From a checkpoint of a small mixture-of-experts model trained on Wikipedia: a softmax router.
Below are experts of layer 5 (counted from 0) of a mixture-of-experts language model. Rows are named router (the router's row for the expert) and show model dimensions 0-255. Each number is 50 + 12 x the weight over its row's rms, rounded and kept within 0 to 99.
Before each expert's rows: "comes after" lists some tokens at least twice as common just before its tokens as in all text. This comes from a sample of Wikipedia text that the model never trained on. Tokens count by the router's weight.

# expert 74
comes after: " the", " a", " and", " of", " for", " an"
router:43 54 58 42 25 65 60 40 43 45 53 72 59 57 40 32 54 36 59 60 53 42 61 61 54 42 48 53 27 45 68 60 33 33 58 54 53 35 60 43 31 51 36 52 53 38 59 43 63 65 31 51 59 52 42 28 45 70 50 64 54 62 42 59 58 60 59 48 66 38 36 38 42 31 42 58 65 45 43 46 34 56 54 67 47 35 62 59 32 60 49 22 54 29 50 37 64 42 66 49 66 43 37 61 57 35 69 34 58 51 33 44 58 38 42 61 47 26 63 64 34 48 66 61 50 50 65 54 45 72 73 41 43 37 40 55 41 54 41 46 44 37 48 46 62 55 43 32 61 55 57 32 36 32 63 65 65 42 37 67 38 50 61 25 52 40 37 68 47 49 61 38 50 27 45 49 49 70 61 56 50 52 48 45 39 64 20 51 35 66 41 38 81 39 48 69 43 68 40 44 57 53 56 50 56 55 42 49 57 61 33 61 43 67 56 58 27 56 51 30 49 65 52 39 53 55 56 47 47 70 81 45 40 60 65 68 43 25 32 55 52 46 38 57 44 47 61 61 53 61 39 38 24 68 50 62

# expert 87
comes after: " of", " in", " the", " at", " to", " and"
router:35 46 65 60 55 44 59 47 32 46 52 49 45 44 45 36 54 49 56 63 60 47 60 63 52 57 59 42 37 47 70 52 44 34 35 51 52 30 49 38 57 27 49 44 69 41 60 36 48 62 31 62 62 46 35 29 51 61 38 62 57 64 37 56 70 77 63 64 63 42 46 30 39 42 45 57 47 57 44 43 58 48 47 79 44 47 60 48 39 56 41 44 72 27 66 37 46 53 61 71 62 30 40 69 66 41 67 43 41 57 43 39 38 50 38 54 41 18 48 63 44 37 56 59 54 49 48 54 60 44 64 53 36 54 40 74 63 56 53 52 24 62 58 39 60 61 47 45 41 50 47 33 55 26 50 58 66 45 28 73 37 57 62 29 57 32 26 49 40 44 48 41 30 44 63 35 53 64 72 56 73 33 60 43 55 71 41 50 53 64 39 51 52 56 40 60 44 68 52 43 66 53 59 38 57 39 56 37 54 54 30 63 44 51 45 51 41 61 66 31 23 61 51 26 61 61 52 24 50 55 60 65 64 49 68 49 38 31 30 64 45 67 25 60 58 50 56 54 38 54 44 37 45 45 62 62

# expert 65
comes after: " the", " a", " of", " his", " on", " The"
router:33 42 46 43 48 57 64 50 50 44 56 53 58 54 48 40 48 50 63 58 54 49 59 58 39 51 55 66 40 27 57 66 10 44 42 58 43 36 60 60 38 41 39 43 44 40 63 49 55 61 46 56 60 50 33 51 45 59 44 55 64 54 53 41 59 71 70 54 74 43 32 42 32 22 36 66 57 40 44 34 60 46 48 51 38 44 67 54 34 68 30 34 52 42 65 45 67 41 62 48 65 33 49 64 54 21 60 22 53 55 46 31 42 44 34 59 29 43 68 61 43 29 55 58 69 43 57 45 59 60 60 41 46 31 37 55 61 44 35 51 32 42 47 57 61 53 45 47 60 48 67 47 34 42 66 62 50 27 60 66 35 64 56 42 37 36 32 46 61 45 53 53 29 33 64 42 50 60 56 41 61 39 68 41 41 50 34 45 49 52 31 61 69 37 36 57 32 58 21 51 57 65 59 56 58 41 42 36 73 53 22 57 47 54 45 52 32 55 51 40 57 68 44 28 77 63 60 36 33 70 68 56 45 65 54 60 34 42 56 50 48 58 32 43 60 38 57 56 41 58 45 39 24 55 54 58

# expert 71
comes after: " the", " The", " on", "The", " sq", " at"
router:42 60 62 46 33 58 55 44 48 30 60 52 60 52 39 43 60 63 53 70 54 43 62 66 57 52 50 57 48 38 61 60 29 57 27 56 53 32 51 45 42 32 45 55 37 44 57 44 57 54 42 68 54 45 37 31 49 82 49 72 48 54 54 34 62 68 52 67 65 57 44 48 35 29 33 57 56 33 37 56 62 31 44 59 53 46 57 61 35 57 34 35 56 25 60 33 52 28 67 43 62 40 46 56 74 43 71 30 51 44 43 45 34 39 44 62 24 42 59 62 38 31 54 56 61 46 47 49 64 64 55 53 43 30 38 53 63 64 51 50 46 69 62 45 49 47 40 54 48 51 56 34 40 30 43 54 63 33 47 73 41 45 52 39 48 45 41 70 43 53 52 52 33 55 42 64 38 71 61 47 55 27 70 48 46 72 35 53 42 51 46 52 51 49 50 74 53 57 35 45 60 54 44 58 73 49 49 35 50 66 31 48 37 59 45 68 52 74 60 45 36 59 63 36 73 70 56 36 46 43 49 60 28 66 46 55 48 22 52 65 50 58 28 74 60 26 44 65 27 55 48 47 29 48 60 56

# expert 81
comes after: "\n", "==See", " used", " Location", " found", " released"
router:26 46 61 53 47 47 54 42 38 32 60 55 50 63 49 44 55 57 60 66 62 58 52 52 44 53 49 36 38 31 49 51 42 39 56 36 47 56 40 73 38 43 47 50 53 46 55 46 59 60 30 60 66 35 34 44 52 52 58 45 69 57 47 41 74 41 54 63 68 36 47 27 46 39 27 64 71 45 45 43 67 52 68 47 38 26 62 67 39 64 44 38 59 54 55 36 63 41 67 71 58 34 52 55 70 43 69 42 50 35 34 35 58 46 31 75 44 42 41 54 41 53 69 72 45 49 44 56 62 68 53 49 31 47 50 57 52 40 44 43 40 72 63 40 62 67 46 48 45 39 50 32 50 40 49 58 69 33 31 62 29 60 36 61 44 41 48 57 52 46 39 58 35 33 65 37 44 62 57 64 62 45 57 52 40 74 50 28 31 67 45 68 70 39 48 42 44 70 48 53 62 62 74 66 71 41 39 36 61 67 44 45 39 56 41 54 49 53 67 40 34 65 64 32 76 44 72 38 38 56 65 62 50 74 54 69 46 30 64 57 61 63 44 46 54 35 54 51 42 73 39 39 46 48 48 65

# expert 75
comes after: " ", " —", "4", " 0", "8", "7"
router:34 54 60 65 32 40 48 51 29 33 46 60 67 54 37 46 53 59 61 64 60 40 49 66 45 77 55 52 33 35 57 68 37 33 43 43 51 46 52 61 41 36 39 49 37 23 57 54 46 60 37 64 53 50 27 44 60 56 32 69 48 53 40 41 59 69 79 67 56 52 39 46 56 37 47 59 65 49 46 43 56 46 51 51 53 35 47 67 57 68 36 42 54 48 47 45 50 43 58 72 53 39 51 56 65 58 61 31 68 59 45 39 40 37 46 49 37 33 54 62 33 51 74 57 51 36 49 67 79 52 65 34 34 38 34 50 56 46 42 47 36 60 66 54 56 51 48 47 49 32 46 36 43 37 57 46 68 38 23 68 50 64 64 32 58 37 32 68 46 50 54 38 48 46 65 43 39 66 46 38 56 49 55 44 22 63 39 45 33 80 50 59 55 34 43 57 38 75 41 44 81 47 51 60 63 45 51 29 59 48 50 65 47 63 39 73 39 58 75 46 45 59 75 41 66 56 58 37 47 49 72 50 41 58 56 57 44 41 39 57 38 65 34 54 56 25 47 66 44 63 33 42 37 63 53 47

# expert 93
comes after: " |", " medal", "=", "\n ", "\n   ", " Binomial"
router:35 42 73 51 36 67 56 53 41 38 47 67 42 65 46 51 41 62 45 68 62 17 54 56 61 54 55 59 41 43 63 56 55 37 27 54 44 42 69 75 55 51 40 54 45 44 54 50 72 48 22 46 63 41 57 29 53 64 46 64 45 47 45 33 55 69 63 65 71 39 44 47 31 28 38 62 45 38 50 31 61 36 41 56 55 36 59 60 32 55 42 55 72 47 76 48 61 41 55 57 59 40 40 65 59 43 73 49 47 44 40 37 51 26 49 51 39 34 50 69 49 47 57 49 31 49 55 68 50 62 66 44 31 39 26 68 62 50 45 40 54 60 61 36 56 50 52 50 42 46 54 37 37 43 64 50 61 28 46 57 49 67 69 39 34 42 33 58 50 51 61 42 33 52 57 48 43 67 44 60 61 54 45 27 32 69 52 37 41 51 39 70 73 56 42 75 41 60 34 38 66 51 54 59 71 27 37 39 55 69 41 61 55 44 47 72 42 60 57 46 43 50 65 35 61 50 56 42 33 58 56 55 49 59 65 59 45 45 38 61 42 64 17 48 73 35 68 58 47 61 52 47 34 46 49 63

# expert 89
comes after: " it", " It", " he", " that", " which", " they"
router:46 47 59 39 32 73 43 47 36 40 66 65 61 51 36 42 61 38 62 49 57 51 48 49 62 63 69 52 42 51 73 62 46 50 33 57 53 40 74 65 51 53 39 48 44 38 54 42 72 42 42 54 51 56 26 33 46 54 38 57 52 50 40 39 55 63 74 49 65 44 32 39 37 44 45 68 51 48 59 28 55 41 57 66 43 46 63 58 36 64 34 49 63 53 68 31 64 41 60 56 75 43 55 69 52 43 64 30 62 40 31 27 46 41 37 70 49 37 54 58 55 44 54 54 60 42 52 58 57 55 63 20 38 51 19 59 46 50 32 37 38 64 60 51 50 49 42 41 39 46 45 51 46 45 64 76 59 38 33 56 24 65 64 47 41 30 39 47 34 52 61 51 32 67 50 51 19 61 59 60 71 48 62 41 36 69 55 37 32 63 39 59 57 41 51 41 43 68 24 41 61 56 53 66 59 37 34 45 64 59 26 52 36 58 43 67 37 56 55 39 40 56 71 33 52 55 59 41 37 54 46 64 43 50 57 51 39 39 44 55 48 40 22 57 52 44 69 55 40 54 32 45 62 55 72 44

# expert 86
comes after: " the", " The", " United", "|", ";", " on"
router:44 64 49 39 28 44 52 47 53 65 60 51 51 55 54 41 54 58 61 65 55 42 63 61 55 53 50 54 40 37 57 71 44 49 43 48 35 41 52 59 39 46 48 30 45 39 65 57 57 65 43 50 60 38 38 35 57 54 60 49 71 62 39 44 59 66 57 61 55 47 43 31 41 35 42 60 48 31 45 59 58 56 49 50 37 39 46 56 42 53 47 27 44 29 62 46 67 34 57 58 67 41 42 63 54 40 77 44 71 52 55 36 57 33 46 48 33 41 53 65 40 36 79 46 47 55 44 63 42 50 48 47 15 27 22 58 56 47 53 55 24 56 58 49 52 54 24 42 55 62 50 47 38 39 63 39 65 34 28 65 49 51 46 38 67 26 36 51 38 61 53 55 32 31 47 43 55 62 50 56 45 44 65 37 25 66 35 47 47 62 46 48 66 54 30 49 46 69 29 36 57 65 48 65 63 31 40 34 57 59 20 64 54 50 50 76 36 67 66 44 34 53 55 27 80 67 44 52 55 52 53 57 40 55 52 62 45 42 30 56 55 50 39 55 53 63 66 63 32 64 42 55 41 84 45 55

# expert 80
comes after: " is", " as", " of", " was", " in", " with"
router:37 35 55 54 50 69 70 47 29 42 49 60 69 66 37 38 48 52 61 61 56 31 50 45 57 64 68 55 36 48 74 56 36 35 39 60 39 42 66 42 33 29 42 41 53 29 53 51 66 67 44 60 53 54 37 42 53 58 59 61 49 58 38 36 59 60 85 57 59 48 37 58 43 29 43 66 63 49 38 37 67 46 47 56 39 34 57 46 38 61 52 33 68 31 63 41 54 35 56 59 53 30 54 57 61 29 74 32 60 37 33 36 38 45 44 54 33 40 53 68 48 50 56 63 66 35 66 58 70 54 55 28 24 27 32 69 55 39 50 59 43 56 54 41 56 55 35 41 40 48 68 37 39 42 70 64 53 30 41 58 29 68 43 49 39 32 51 71 49 60 57 50 46 38 55 42 46 56 55 65 72 35 59 37 43 62 31 45 47 53 45 70 47 44 45 60 40 74 45 49 44 51 36 58 50 43 31 41 68 55 51 53 45 60 47 60 53 46 59 43 25 57 59 38 69 67 60 39 31 59 63 65 46 57 54 57 29 47 48 58 54 69 36 45 54 37 57 61 36 60 36 47 47 56 44 71

# expert 79
comes after: "\n", " Binomial", " Win", "\".", ".\"", " Years"
router:47 47 56 58 37 46 52 47 35 46 63 60 60 62 48 41 51 56 61 74 63 42 56 71 51 47 62 34 39 32 61 63 45 51 39 39 52 47 55 60 31 37 47 41 40 26 62 33 48 71 38 51 65 44 48 48 53 61 37 58 59 60 46 37 56 59 66 58 47 44 38 36 45 30 47 82 57 58 55 41 66 47 48 65 50 47 46 67 39 54 36 51 49 39 78 45 66 57 53 54 57 42 36 48 69 47 84 55 67 46 48 30 45 34 31 60 47 27 50 66 42 35 62 68 70 34 52 59 52 50 63 49 39 45 26 45 64 48 37 50 45 61 70 50 61 65 36 38 41 34 56 41 34 30 71 53 53 29 31 79 30 59 36 33 43 41 33 63 35 45 50 31 41 34 45 45 42 52 57 60 48 50 55 36 32 55 32 46 44 59 45 59 59 35 46 60 42 71 41 30 67 57 45 57 61 48 32 39 60 48 28 51 37 57 44 49 40 42 64 46 43 45 70 40 66 48 53 38 26 58 65 59 46 58 45 71 56 23 59 61 44 65 47 60 62 30 53 66 37 57 42 46 45 71 60 62